{"d_model": 384, "moe_layers": [0, 1, 2, 3, 4, 5, 6, 7, 8, 9], "router_score": "softmax", "normalize_top_k": false, "norm_eps": 1e-05, "qk_norm": false, "tie_embeddings": true, "lr": 0.00119, "lr_head": 0.00858}
Below are experts of layer 2 (counted from 0) of a mixture-of-experts language model. Rows are named router (the router's row for the expert), up (a neuron's input weights, with its number), down (a neuron's output weights, with its number) and show model dimensions 96-191. Each number is 128 + 32 x the weight over its row's rms, rounded and kept within 0 to 255. Numbers have three digits each.
After each expert's rows: "gets" lists some tokens that make up at least twice as much of what it gets as of all text. This comes from a sample of Wikipedia text that the model never trained on. Tokens count by the router's weight.

# expert 7
router:125180163178103095082136143145151131160077144123129197104070150160117195111084143166120140127130118129124152125150143116111132162065157133132144158201076132161152094092090187104151081106067140141118086103156076118143139134085145096125115169141059161151141147139052145130091182149156118106
up0:139113171177107111096158175204132154163106091095152135171164125135096178126155165100098174081146056126109132136117118067110096191120093118084139122156090099128166128166123110141151102107162104098133152084168065145136139147111128136117144088107087138111118101059105158102178167072171058132
down0:155083111145149128123181081116114120126130061129168173118089079190174134109133084148151125119125107082109103147075128112133087133188152116087129182162136127076128134122106134189141132084143159130063086111066112122206075148135164135153106109092126141118143149118101128173133108110199108161
up1:152121155129147125099159122109119132164091141132165153162043129175108144092115137145161157136131114135109133062164142094113149119112147109142181154196135165124152095094127135103156129131132138097155081127146123121143109069123143117101166117100098125113074166129120102103124182122127124065
down1:135135156098143101133075165131121093120106129126177092152067091141093085124120137112136181128144179157117131079183178091116172115124093192152131116174132155114151160152128094121153126122222082130164164152147143155127133076083148084149169139130144085109096173120181077043104140085124146121
up2:130120140139153110123126127100124138149125162147171148148052142150116144102147105136154151154113137115092129083146158106100141125103163116142169155199137187105164105107130125061141113131140142103158080170178110129150118092124143136086162140092098122131092164128113092085105185144113125058
down2:145119123117127080143094136116108115112131131131143122139081094112077084140121122105164204152147206150116158101153161074127195102137105168149129130173130155117155133156110099113155127136216122148168133129134128140116112076086155098159162132140143049128111128106182098055108166079096134129
up3:161133109103133141141103147075183085124068162118080090103040155175095164100115129145121103099122112192116188126120174097122103124153152107121078123143117169098106217116150083163136141166113148169121111120076168174137156141115125170121120160198133100095172171164127140140143133154084156110
down3:130095158069145130127091117092115042154099054068153137135089130137182120093109088151177098107103131139125134076057156117110181115121143131153150110126143172149072152177085148111148153143135082168137080138150150144086084126113124091163120098098075079119059122110093108144145076174128125146
up4:130148166156127122100152114128181115154143097039190144093129167144086154133122087150120113114104113156141075178153176114173105196113143101132130144150072083156136140130093141124146115106116126148146126095129087128150171148110189117143098136182130119087128208145101110191148198104152078120
down4:144072141162203152117131061072153183127135089095070157108148095130128138136131105176122138181082168161030160201067182141128138140135136110136134077109134111131145161103058175115181093091097140104102101121110097152124099137135104069093098152131115105129066158095104152172163141109165125154
up5:109203145164097178121171142074158147152123142064131129074091118113055154091122146110100115117158076133165161180155190182127095184124106150112075093125130093154060161076112111057134114110121112154136178150168175118123137139095167108130037120147137119115144108151059127121121122114133145140
down5:124162173125164204157103112132176129134105101144105140052110145143179152110131114142128114131127054144096166056126116105152146126100101129139183078107162190174132151153098077157172108122135110125138144179135120116082143155174133077104088127071129194123085087147086147138141144130101157147
up6:086117150114149107106129191047165127188170101094175139094073134139109116104145168111061115121184130118179096163149194114132100188136162109089075117143120182148133169123117122161107114112138152096130172140085120149151182157147180122110125145164112144104137208156097112184112170113131089117
down6:113149142168129101108143092117100161137151128135152131119128176084136149133088084100159165124145082100090090098097138099153160118176149148145092149165133089177173163087114121175042104113077162145147111059081138104176144093062179185119092139110098161099115180126117104167116156190202103132
up7:073118096130136126129141127092140089124175136110163146093119102132116142105149126160126153109141051126116162173123178128121136145137132145105149147088106089187114092089148086140085109105122092149110106160119137142128189150190154112073174077153160168083088114136107136079176155103205095084
down7:149095154186153112150133098120114138081168074126143224115098121106139104121155088141174170095166078118121152110149172121110164191153162150114161202106153139132122159080143133145162122117103189154091096107141169145148160058128107167134043091157099163147060148130108125179127115123149111066
gets: " ", "2", "0", "1", "-", " S"

# expert 13
router:115169136101126114119084161152104096089102092152120120099155083128124141133052091196137108129089138105082148141096131142125111169087099161147157158115128130126145115159064173164145145134085105164112131079158038131059091144144107120176184136103129156176171087112087165106130117183123124115
up0:121145127145083098141162146126176123189147066090108171095104138109078200128160143103076153115155081122171147109138178110107113149088145116090137112183085104167099114070161094102097071091091136100128126133156129108186165179109139086101072143137128168112121125155047125142147177128146084123
down0:133136147095092102189148109122172127169161167105148141115095128081102050053165109161158124119143120102067084064153102146107142123130100090170084145071113169165123098098129182115091150066168137131112075095148095148145190171113123163123139073119178093124133121148112073135140150139127116174
up1:082142156143106175131178154085196121138155157108108171059145145169068142136159187121114099125148117127116203132153127132117191165125113144138086137105088132146132072076143092098077038087091124164141197149133115099097165154110158086121076159177135140061124112119070113184142179122173075122
down1:120101129159138144152110112090172120110116144108081139158077100135088183139204162108134156163115146133149168120171201100137132112092114097137117100065107110123088104130228078154104096092124120159133136107104178156211179122076161169140049138167159059103127160132127142124165145125151085134
up2:091190112164048096112133146140194114144101090102125164119108138125082182115122121103082144116148081117157134112116180100123113136095144146094085105186095122175130115095106125094067081097073143138123143129153104131143156167105130127072101149159123190107171128177011136158112145122166117127
down2:095146071130117116120102121186123108151146131131119125167105102071197080096148136117129129180133098124043176131099130078144147134124074153112074097145144154118085076143093118121089170091109078172148110141113173168153122130077160162161133113074187097135089131156134138073114099169177134080
up3:108158123084099167102155176147168100092154144109138121115082137126149167131143159043112115133172091144099097117141176105134125150074156101043102155133103064106102119073158136181105058108084112129153173140169081076094168179138096102118120142153117128085201097113070155130153198153139134137
down3:215154135147132159143143067156160137184140101095071125122155079134178124074166134097072067098130117156110093162194142172146064174128169061145116141134145116112094148071121081131119145092164118092154116131149136096145145135128083128138089058119150084101147111121117067071142171107144139173
up4:119149096100131070158195084125104120107110058116166160120118122080134143110129094078149143109168107106143171133176139131097135177074099158124097162145090124107158139090104071117093127141110124173139149116161112150143123123125116118129131113153087131129134117064077154132141173082119111120
down4:150170112136119125128172135186114157147117095087106097101145167103106068124075171103149147138110139086140131077168059146167124077119146144144119126150143157097174142108161113070128160096103149118165107138058144171097173058107132179164122120095134104147124081137164077121117084066166170143
up5:139152118084122116120146147130146120160121099118160164117090139119093154123148144108065143114152100094133155109156176145149151152148125124095075128145064092146103140102124128111091105096095129123119138097177070118165153172100159086106052190144101115094155107119039114133138171092166080131
down5:149089113178110176087177118125121155148127116139091138137111145086153083100091164109128118151090167210152098078081116163125150162086088198119142151092147121125180131037094118124121150072138130102177136120114147113197239139075154180098100097110183140180173137167127059086129144133074124124
up6:097182131149093147148179132102175154142110116112125168106086132123091157149186135106049102104129067120143153178147185147090169150112112116100095147145102077141119110102140130072088065108082149140142141132170132100130180157101140153093105157139131141127112116152027114119137160135147079210
down6:143124119132123177116159131163064109171108129170091167080096068127096115106119150093117145148118112124150136143109180134146074098107077099080186097025172085093127115100138144082090118057128100117115126137146154131124161143167143147138113153142190116155092139136133138079121153153164159118
up7:117161127137129101136155137097140109146093086071135167118087132084120147081149136136094148127167097138171153135115161102124121147081117101096104160196043054162127139065102136132095101129109113116066114110164115115112174168158144124076086151198123149132115143127061182134131144121132074161
down7:144121137107118076146222164139141081130102173127071175157164108073071155150149155130139118139098150069169175153113099110152167107093141131103167137142134190148125156098122123095088168115121124106119150074140138086119113110145150156127056148125171050154129074146136177087062038159114150214
gets: "1", "s", "2", "3", "7", "5"

# expert 5
router:095178132133106126124142147108199152213094110105107198152099172131084187125159177063073088118120132137177122130191135104143087099081153114097103117137095099156112141095145109123151064085093129093113151134151131125174173184114166092110065150165097176105143176144100142166141131152118126162
up0:104114140159154117121128140153105140167157129118092180129139098118178153159112094102131085108162117098129138100097115158092141145147077154160133103121098104102126071120127130125087092174127182089104104090190167156148155096144103101159124134120164127085146088085111179188208135169106070085
down0:115157051079067209117100124173149126099188097122112150144115121134128104140134118132109134103191112209140121119176149129126085151134133141165102106115122104157178160155143099117157115168138060118172114089068144161152156105167193143158161123144172168125156117080167103159115128138106095151
up1:108091151119101085111087143064134089147106110053150170062156115129110186153099132164124091181180154088124134185116187150134126161109132157117133160116122116184113087088114094152138124052123161107101184133101102131146170113109107063087141202111096104056163115143126109121132101133133128077
down1:113060158110145155156080115105116075054142132096166133107158137160106123138067109160134080108114168113067165114054090134087158127136136141112111120139150072162123148141149117170112121143125124085117128089093100133089124131088090107111128159112122070176127095123137144097159147156135139075
up2:130171146128149138101196127116163177090114092119190137062053192154071108116152078020129144142178175092106127116170140166038119108116123106116122062167095175093138104112117111138130103122123119145070112115093130123135131167077095126089133154175069145178071135163116130116118145168148097111
down2:109117097154102204131096097128130114174103127133103141153130128151123194093056085136119075110182134116116158092160094145098107115085086144131163054111118158120141114157130165123151163144162098071090147111092135162163153129148122066131145096121112092057086102122134119116121093087072123109
up3:119148087127125174089144154124086104132102147111176150100134161125105136126100100098081093136148111133097081130145144150117118130158137126095122143115180058110135067158141087097133093105098070156097130143111161091124165093173133174112126140170097127111145173163131056153104195122170135070
down3:149109139095114143164161130165115164138109154079138087096132138111144142127110074078178195132095091141085075133122101142084115113072139091081165120124125118145156139181121109112130117138145142148212121140141137109081106119117142173121130103130140185153138083116116064149148105087151113122
up4:133084137124092118129146135142156139112095075119150151100134165146137115111049112095145186137099095128118163091167159155105127123083148153083155149181096148174138141131103144146115134076115137129058070125118077113145136118045138098101157190176079175157108184113098195134120166105162123132
down4:168213141112099164190076163108102179200128066113107166106144092149110139100149088141096077150114116145089161155134173123216154149134107089151134089115115098138114102125185137120127134112056134072087139124159113145028145121121128163147124138120113147074162123108123148116160143148126122124
up5:105139152105162168125168119089113139151113106087149195124120116101098125186175153131111132146138091152144195129172115109124150088111139140137121164100153122197159118127115159128070128107098133120157098134107037121120186162041135095101104144154125128079080142119061151163134191122116102096
down5:086121050133180124081094111134130131142058070141137127054153151109097118073101099117059111113155108120181087149129122180123097140127117131151126126194150138094139122052101119148120163118090121106187116171152118115122175141147105069100152156085132136144147128170135101109125133117156128133
up6:127166093149113132132107093167170161102115126118099118115166085118093103066171142131124146122170149112176149158141125168155142138127080121108113143160138124132206161031121108108139126136128027175147139090152077128082098119146092197100141090142080114147159151157119206137137120141086134134
down6:148110138154167080114084154170123139094136128103159106122147129150157182152185111156134161198117152080110095092085088146061170146161141140114098145163106160144171109095135110151125085110149056123117146117172091110120110190098149114112141130108135119126146106146151148115107168126093127058
up7:111108103088193095136152118150208151143136088164084115084103107120122120132147128089105142118124107129138161122097113095188195152196105151117139124122091147121125120083113131148158138170121174139103142106075108168082131154116118053124100113136100148172144099113109156145165136111156102182
down7:168078088136175106185211146153086233167119109199108119098100147064113119171155074123146150131097159154095099191131134146113134155084114123128122177068145137117140167121111127133178173091159135122192200142106114144117150127133124104200137111124152135161112146100206143155162124114158137130
gets: ":", "=", "|", " as", " =", " –"

# expert 6
router:103176155151073111113155187097158114134102085078112160135084170117114194117134132100063127133166117096139149143137178134120123157076128128096109167164123116187127118094097150092085072105081118158115130182139091092147148176113144076063106183187132152103128148202020173170084170129169129100
up0:101149099108102144146173152134169086147100082115181123058140093130121138157181142085123202109169136122107111087122139155108105108165153079112114134090137129157155117112184138077047136074143124141159156160169181133126194166153129162111139140156153141122100126169102123094087196103121131127
down0:161125083161129073153162145121137150111164090115184139113112111097132153135134095145126121125143138106168141145121122090132171157155143119115135113118050124145185152150130147115118124131045103116133134125159076125116130094132147104101158132145112101120106160126128180106152142078119092107
up1:154145169117109137168151108128162108129076127125062160151124144104113156069100132166133122103112113136193116216113157165138096137112147100170102061121094133184153119101085094105150113135128096138159093135095131138142099140090060047124135144121164105109135125118107144109193076098117105116
down1:110090118139117101128127090103121156148137091148097120072117144204138121159117138152127124146102192165120143041114095147125161155127146129177063118151117112121143147159189163087129155155175137084119155170091114085125114077118112117145101163141152108146142115094155134068110129173060134130
up2:157124124157078086128141113105189099166082124032126168101130090103097144082103155093089137110101065134162107140187144123158091136087125126110102105122096132135153120111115123114172081170100126125115128124111105134120181192141126076155062082134099176132124180124077106134124162063123104165
down2:088129163170175101133171181080133154103138164146114130146171171160133091140165137109098096155105141157149153134124132077150114070147151099086177121078114152117125124134175126092160114122121132099096124066111130193138130126160139109154152124170116082068159131098187141117167070125141116149
up3:168176097147090130143166138147155093153077110073108135127125115100121143077143121139144095105179144125089129149135103129203171155097115099121101120082143147140172075119148123103126117094139109092045107145156156139141094092161114114166068110153155115141138109177116091093137108082101137181
down3:145159086118143100136095156134113174109116092161159115102146104072169156107138072164135127185137135117046143121124130157120105119130137141106098109122117198148115059146110102146123165137050090078182117172130136106113103099134092106109162103040100117138183140140137109138143136112079148110
up4:041173148132125081044097152154153174155135105108166125120088105140085161129171092112112112135120064144160139109123172105113107085083081127152117080150117065143089054096144141100121046065063139125167140081168078113156143170073152101150104147145053236109089145104074132133136147145209126140
down4:081116128119188112150183154147228155089090140107127146170120139154086071123155126160127158109173160071122151135148118119110099117165124139138109136156098183156169120136103109128107124155159109157156103141138137131157081072064101167117047154126168061125134134135106143143125146091152137099
up5:149154127150146164141083134183170158181085128131054131155084135112105117100111122129109150072130109169114117132153109131125120149095111132121113103164109059117163127099170159147082122139135129159145155137142133136118169117125153168103101102145074128116151134183092124149143138125094091131
down5:108150110110114140113082142103100164158162110148148153113162090137158106115122121142081103127094166134160110126123139079202095138207156140083111065126141179150120101153190132100156033070128092068090190148097181131141132101148112113135136164087155102123146149090143135127177182182119087149
up6:123136108139097118096144141128171141176111083089148166085085107137104182107108129097074107121153120098139110108134180061131114125125130182123132113157086105164094155108128142132118093116035134173130141137133071087132192193101159123136096135156090162137131202130000144170140152156168121116
down6:130105088080142211171151130081153182134108134115133103108129080147194092141152062135112107090134058190140130109136063122161135122184153107166111115138085118142090118124149197158095141195148080140123118107113195086134147122119127115143138120126223139160172137127106153131136125169148091135
up7:106125171101110141090187158135162118117158111131210142115126138112110145088166131064099181113100111187090177137144142164103109149129152094088158095095143066106137128101141155101144074132113121135149092119127133102153185157176147105065121178156174133092150102174089150138152148154106089151
down7:111124098185135051131114166090115139123131085132075069111096150153174133141118123144118178102147125069109189126139094132134124155161158155110136122107119185156181184203178136089116079139104162069095155134078127113078137050154155149075166187098113089151169103122152181105147166150098102120
gets: " |", "s", "4", "5", ",", "7"

# expert 0
router:063153143183070148090170194135209147147137117064131184098096146130110141100141131115031106108144095104180166135139161114106101156117111127116092130170095102166103119111116122100108087085080144113115133144117077108156166166086155094079101164166085139095115173154086146179120138137182102145
up0:117109103153169126095098164132155089158091053135189134036119141127170191092111120046135064112158106131148133064129143126096078156112112109100072091125164063184160147128169071183143129127145172152095153123183185083216109114164054129148034167180110160126159167109126147165142136154163138111
down0:141032114104170067150113156072132161129151129141133148107141105128137131100146162074097194117124107172147110109177089151105132150099127148108161113133145134109099166108168024097103114150212148159136169157120140107165113116182134172136091128128086172140103153112180145156119091152204150073
up1:099108101164092130071136166072153119087190119125124192143109182092128131132155111101147131119183130084119103082150144163057089201126134136120081103151025147082187136136156111147143140116100124107180133089170097116191084136052119120116105148190101099125144129067093166133156165141169081135
down1:125171090130104126140123146113111136092170055122150106116099152167095165209096107164158085119100143083067164146071186105112133130120110178104090116161094145186125121130148172160136163136049125115101102103140077154108109119121122063114156087180145111149099114104116093148152191150128097116
up2:073122134152119143195131157090183198116127075111157178110136114145111108180189122122059099184171111088135164098120176163106094115126068112132119084165099107121095150163157060089129103028145094118189142161131127138144189110090103133130111119113102148033145118130140122138168122143170083139
down2:122138172108119201119118127117093183161107139097099112177111097069147131067164153127067074156125151143118122087106132188162128102085167080142183106088138035118131148116138093142121101083152139108216164130175127069162148132114153161147103071095139161102142087122113091161114147153153151145
up3:144154109137141103103147173096143084121088117091117125130086102172076143063161133086135175149165140141139092110194160172117099171112139140115106156147144099170124115148141113117085094156097108151148068121114122106119175156169123162125091118213122093122098164115099173161156179093140059137
down3:126196120125134125095087041123163120123149116107098120189130146143134144164086135186152097125112140093114162152093143092113099152120146099126155155146142178157146108173134166141161089124051139150136119114131126176108088123148118071175166169102178111136124125101149189105116136143147120138
up4:101178148179072122132148119088142156172111095103189134103150112117142120146160125109074137136163095094170128114147133161069133169129139101166082118161057118146114097070114122108078085100112156106188118166120155094127049105034127131097044148131169116124180114110101169160161151098141100175
down4:170116085128126100116106105114073045058097158103084136124118186141123185176080112168143117167081121116107166191125116059134117186080101096042107114165117180154137106163175135041127141164080111117107138071140074111178092120071138101114180100166113142103108182115138160166159172164118070140
up5:164106065114078118066165153095146145094109134107103141069108145134154173065120113092090180101210125143145175101173161141091111191048179123096102150106193135118154181117116115123187111114147106125037146134144174112180115194166075164083135118160140183158153149160116188175109142158129114080
down5:130193096135122161174118098148123148121173026108136109119142058129126177159134168140159076094119088101098167117110132080125141123125152154114101133187107121219119142129093177162174164111038130126152068130152106083053139165139124111156079097121117095142204115095128140136181167157117092148
up6:094133120150116070121180103084129058107130126129146172094122138120137117115140084120139125145179135052133087129178146176102137236110155146119048129163108119119130085120127099153075106143133117141103150087120016122164120150122094114159113105171111109129095138098123151133177154133127077148
down6:129111154161140201137104147121134153113133166143138198138184138128181071073152141098099111129140075161096141125140158221081109152092078135159114107118169047066141161131118081159127143129187126120189091147143130165091163099116120108140092162104130146184110158133171116086108143142136146108
up7:143118132141095141127135186199156167110148107150157155170177175071108107092083096150153128169144117130153107100144117118181111155098085100108120116161132070113158093094204125128101067129105146114135123189141110131141136124153097173151115126129082152182137218111125139114104151136165146151
down7:168048154084190126114139134205109137141142104147146142182135111087120135128148128147152159183149102110141038140113064130102130138159080103136195160130121156098139052191137057100136091132162085130151172123117139097168143146175132166152042104154156154178047190128112107142114155194197124098
gets: " the", "ly", "al", ".", "|", "e"

# expert 11
router:075149126184062117098173163080179132123113078068127143145071175126087171109131126152066092158160127106149093137132162160070120120079117095117117121162102137131104098111101130120104098113032138147163156157132106088134143155124145099089097142159101129111100189150071152099075143109155118129
up0:109104079168120162126145104133130121101120135110097149110077140102100170115138112078147183108187095112113126183136087151071119192138081144032118077105152157145141125161145129092147131136132084117117136108104121111153107132080127114056127134180135164143126134148078142095104140117138120139
down0:137157123110137106120117112164199178176141118114079104155166112096097139100155188108130155143182109189154152152133121087102123108186114159156120151133138101128079132149139118129114108155118107157147117105154095174125198201118129100128089130087106147098145142142156186173115084120106131136
up1:089118125161150158093091159110118172134147101096118189120091119181162137081144137155096102095134108130177149155113116177165118131122099137154117133122097097137079115147106136114095115115102180189148126068130116094090147105100129068166120181141110186108127175123091119142149129115171100071
down1:057158122121124116142104118140138126073112153115141155071114083163133098119147166081124234026150068168083159147171138104105128124185127196164120096162106075169167143072137140130154163144144085123102064155152162141104159149122124149115114131167097100088184085136140127096158116141208186105
up2:083139102100108157089103166100137165075155105113154136105069148129095134133157084072101124133086054163120113125136141140150120124181116077114131065139110132141145168118132103147153103087108207149135117137158088172127136142172136105096111132103148157136091142144075111130085113130165080137
down2:097194064170111088119162174152158105111108132075109100064113102146110151083141113104108146088190094159107088093153121038156067135105161148101086086099111128100159165040142166064148108140090066124090103134159112171103147158079156161145115155101105120130121137168122164151109128138120101105
up3:096118111147113092134153129110113186091115162087149131120080156110029154085147118101107149106153091131149162157132146092113083141134104114097151108153104073104086158063134153088172095116099135071131146135121126096124155119141142116172080129074137200146114132103103127154196149149146115050
down3:158166071103111079090105104121125145131103084148085147099163121153126113172154151135152112116103150148080140140097125138168135125090131204196137142088142133117097121087103169096128095119047201131125091119105091161124148143069117129113177117081125164167156163146123145120147124173170112155
up4:139110131181130078153133111115148118080147092123153114125089194099117155173115106143095119109165214094115092173140122178079200127110138116163156190093108167133156112153094130116123135133109105160172129104136130128093112118148111166135130164156104059102086186105126121076072140070107117116
down4:195086124049120125143097141197161142125127111151146157047182076138109057171104116119122151138081091132112149191144149108181119131163144133144145161123133102135046139103165132150132124112145187140076113122119087161107101119160125105149127126076136205161129092126136147093145100099172103169
up5:057186152136119057107111180151177131123129134168129111138075114115141121153174117131135091114096073111165145113171181085093110182130094161132164136143104115171125135079076127035085129080070104110085167124162124105163137150123180111155083145145140140122128141119071124116155203118162088166
down5:140222174186090109203171097122181178073098100076078152103108136145053197138144123099139112094098154156099153139100084084133119127110079083126146097123037107136111146078088164116169166130121209109151126132144116160084138165069123150138113099146142122153115152110189117078132139119126121157
up6:123156122170120132106122217128102159131101109081085125135056168163081174129126125137080112112101124134158117129112123142093070111145117119056162146173075131112070125080143095097087082157109159140125113148140116138122149129108110073134090133110114123157104153160094103147172134106151155104
down6:088183152087143118093030114180139153170106153157123159091168141114104110138129075099184175117094119189102147139106126133131115135147140158147122109139132084133168130121121141153156101125051069090063065116117162137156149119135143109147154168137175151160145110097170203157158175149150084235
up7:085109139141191143100120114108119083186114155102144161142109071120077097102136146077080123133126089232195110146154121163142014099105134141096117111060151111139116140104185127183176122099170141119156198149122123141146148097118120118125147112107149168173110193153127137152128094173112162079
down7:048136173141067121108134121060150137068115062105128107107125094148125124085160122138132210101118145171164088158164117139106140126111125179088030173118162125137135102149134093092148188186051082155146119133149167088090156135170091172155103114156114077100091114131109139102131195154114152019
gets: "s", "-", "'", "8", "9", "ed"

# expert 9
router:132144144172082160079155157077230130189107107086116145104111139154138143107149178084063120137176113114204130148130141117173103144128150132118106152151080077149112122121120131100142090098091167145088156173112137099162184149109181116109077138182112103103076186163093113161099131118131131160
up0:132117108174154132116132072102143122123101165126144125118138086192167159148127170133133129115130173153104124169146163081138111111138171173052085190135131124118135155139117105141149144114111129178146140128144092158145121107090124114112160156162128120122108195088119106128038150075081164128
down0:155083138177170097133128076137109121077117154152237170146129142138131096146114108204138178126113139120092094131107187158090098155150123141089104182116160138138098135102115118146105132205158097128177151104156117170163108111134136139150169088074058134113107129124129171063117106089139134112
up1:094159146098083158105189147120122127092144111056114142167116112154112177122138114095117139110165136123113185085163169145159119071180121094165056093135135062109135157075104066083115093128133135117188106176122163089172136126092169160137087126166123136157144094124121138144171132114199135098
down1:093125105102090153177120121207055159103147100133092094096169129132075152150152163104141131092163106129091162091118131075123068130108135112059099051135089172167133110064173078083101073128165126112156156129122144135120044052132134155117131144121092160151166055132149152118175190136119166110
up2:127113159067105144104061110189161094096116164171074148091088097122118134155181151112090113129190114163148078165144127166125147188152138153127135170127096101121158168111164136159091120121090120142183129167137119077150164109158071140111121148148167137109120182092132140114115115131184120137
down2:144106118057131093143129139098135062138113171113073147147105059069119123160103082170142158154138103131134023193125146153135113122179135096111113162077136114132138155167138096133116117167131101209127094133188118124160090122225150155118153083164152167159133183135099160056143141137179145144
up3:103108113184123132067134079103151097132171126155137121104088121229122165134111129103099122157109109150155129090114091112117115142130166089151216131145133228072130112092155122119129090146122175145200201188102191090149102140097113097136086157124122124120128163168131091090100079146182128164
down3:140138104105113148130125149119052127164084149094155159087138084153141086134063064149128135146086145207088104103112135103175105127115115127143107216070109121090128180108116092194185070118137106107152144120085125075173059177183155109129110189125132153109089116105093176138134161133177115119
up4:092154199112137096082154171125168114109136099077116179081137166108110141173177133094135113085143160120152128140111145107131097127145134130120080090125130103134138154154118104047135057124091099175082113144171150147110195162116171096159151162135136137123102145128091136182161124142085126177
down4:122132156181156089121140073092136136112134099171118110138133132082133158153182154135153094133115119114124123133111075115100146102159111135115137141197154090127109146200119155189167133132139149147167127168128106101090179153125086123106109120202137129153102180161145110097046153150121116099
up5:076124135121132172136116116050117136152132093123108165088137125191137124076123114148148071142152089068083053092135173141136056141072098127083138068173120068170118120153124153171155131108091152115135135176140139102120117124144122119107117096147144121073154146162121035151133130139125077123
down5:128125156122091148107162101133107109090115143187097164136139117154138148094087140090155069175117110081064117131118097146047143152117069088116127075097143167126154125143114098137134138118131176140143105151134085122179115136158087086124128037116093110078060098123087069124139128102119110112
up6:160136123166120142124139119172115118105162095142110159124133101088156179138135108179108151154189186162178159137132100161195191173139132156150064089094136095131152126108181121085106064145143123148107192090141129116097110112167113143124110131114210057089123166120118188121117168157123102128
down6:200090099157158155120086092144163132115132120101082134144170095141104122161116090163174117152149143080127088122113105162169140125107095137178152135147132088100152099127147085091160108099123109162138118108154080140090073116194176146117137109162162117104086136122124204105142148124106111098
up7:100091151130181130108166099100141117113100076129110141134138111186169156149202093091125065107150115136190160106118096133129134119065096153137116141154110112099147079157168154147147064116146176142090194133131116107153149088152145085114108109141120098118108211137120147191099173178098098117
down7:115159085041125206087112160153165152174111138130172164124097142127172188123107049105177104110128118155095127113154127203169140075076075111146082214143146111135155074128139066114121109080122066141114154116085131136101130124159146132102081113135107117115105207135118075123166144164132135039
gets: "ly", "r", " of", " de", "e", "al"

# expert 15
router:097161134160130104117183160101122151134053144104184161133037123156099162098120135121116162110161105116119158106127188115080125131122120092128125174186125139162138112093112143082105102095092136135148117174174109130137120129114193129068136143136094128133099175159073130110068201108176153073
up0:057110151100091085067144144121172077124130122088148134068081140185098166112071095159081147163148165169127078119139156115123083164141117063083122159112122096154157100069169110115134039121129149140083156094121122105151177183114100124160137185127164206085108119112094151120149155129129116134
down0:108116126178133099129136144067094152097153106086097143156133130095108101150135151163129160101115169066112152136078125181108124191127147126173074122093155155070061139154083147132125191107084146151206104122190106110126104128113161167092193075156122078131127076186079159123171128114088098087
up1:084145180143131120115161101100106163159110102077155166133075110093109139084180108099096183136105104097127154087168155136092130109092133114114141149116146145144166075112129139110155098107122096095128102135185126113148124128133177157125117105121093102115093181127096094104099166129148105116
down1:124147110174089148129124145172130113098152105111075136097131138129137151119142172151121077126131085150147109141063092163129090165148189139097115107045143096147086127146112108105082135094012130143103174126139135131111120164146129140101114116136146185134163107181112169185076087140130118168
up2:132172152149075171123150145152197172152125123088177160049147169099068136108178109150116148151146141093184195142129129111099113206105077122179116078131079076147102147112146147108140089113103134158121080098166104117135157134049120096098072131151129116121133134126087165111128162174134062079
down2:109158161189141118129093133114124099082140135112115152124113165134053088116191121130136114104115146169116116057151141107071040174155145147129101133156098144136087150114146126037148136158129162108091145069151091115096178152201136092149151122148173137153112157097150173120155149169119106107
up3:129206185157093123104140167117140140146097059064137220160109116160125150113088159131106113132117163121189156125134131159174096145110098125110147113120110089187085102129078154140141114121063137140070156131213084096159137173119121088147079148121063152117127154109057155172133121088173124093
down3:101177141121086043093142141141151156116153150103080139103089179131127085190129181114125102116161111087137109113100118124122107145144152160157092083117136120095162103156156144077151156118052147106118141167114109186126136092136122153118107143169077137128135144125124147127147160194120121179
up4:118143124166096121131177182155150130153056155120169169155088096143111139186154163131154117148158096121140107101161135133155145140162108122121151111163138128135133160142186103148096107157107142159096076125127083161137113134138151105042170120180038132129146121190085179159079148127137143126
down4:139132105145164128117108144121154136159121099104140150095110130124116142116148144135128094127138016090121199122117138143167123108142176173133115148111124150135108087137176173119087154086071140120149139099123078140116090183154162118129152119127115158118131102166154151137110093143172108130
up5:126155109154034130092157155128197100136116108073070166140097089178095216120146134132107138110099150161178153159131161071124119121118128122124105088158063120132134132128098152089139088112055169101085093117166090104128165177110143090181090132190114168126138135125048152205131123089150104147
down5:109137079149169094077141187100102189064114124143144151087153106144142091152160129147105109120150130121080095082139165140131064170178120157061104139104119131184134178156078035156136170180143130186111145122142122152169092096143154075126188125103166170141067102151129137171078111115074120107
up6:137124113152131150122156128081126145150169101122079172055111101081093124133121097117165155115140085127140174155130214117183142144159122165126067133085024082138068088152187109110129097091139117168115105085214127155102169154119116110162084127142087146105112146050107123140173111142128059135
down6:154143117036151157126152176115124123155163113095083089141133147124075167090123194075151138102154129166098148124142177119136175145130145104112092104093090164131100138113146132063111129142111125155111157152147153142113186105123091043162114111136125150119199095110166117136150095147112120168
up7:123192170122126132069060168129180170092076157070096112110055135163053188074121117112107115125144169132165130151097160112081120103154126080100148111152113114156148136134096136130129082115127122071145089105150107122143175133085158151118148152097110152092126081102087159141105145106210127193
down7:161152105181096083149153210164155094065139115127129137104106120137116146110136153101110106106148124125087132140072140132210097097134166132102135122103164101118148098118120125078093117093036131159167094171153107144085111159130131153090139144104134168092130097156101183117104156146186179143
gets: " ", ",", "\n", " He", ":", "S"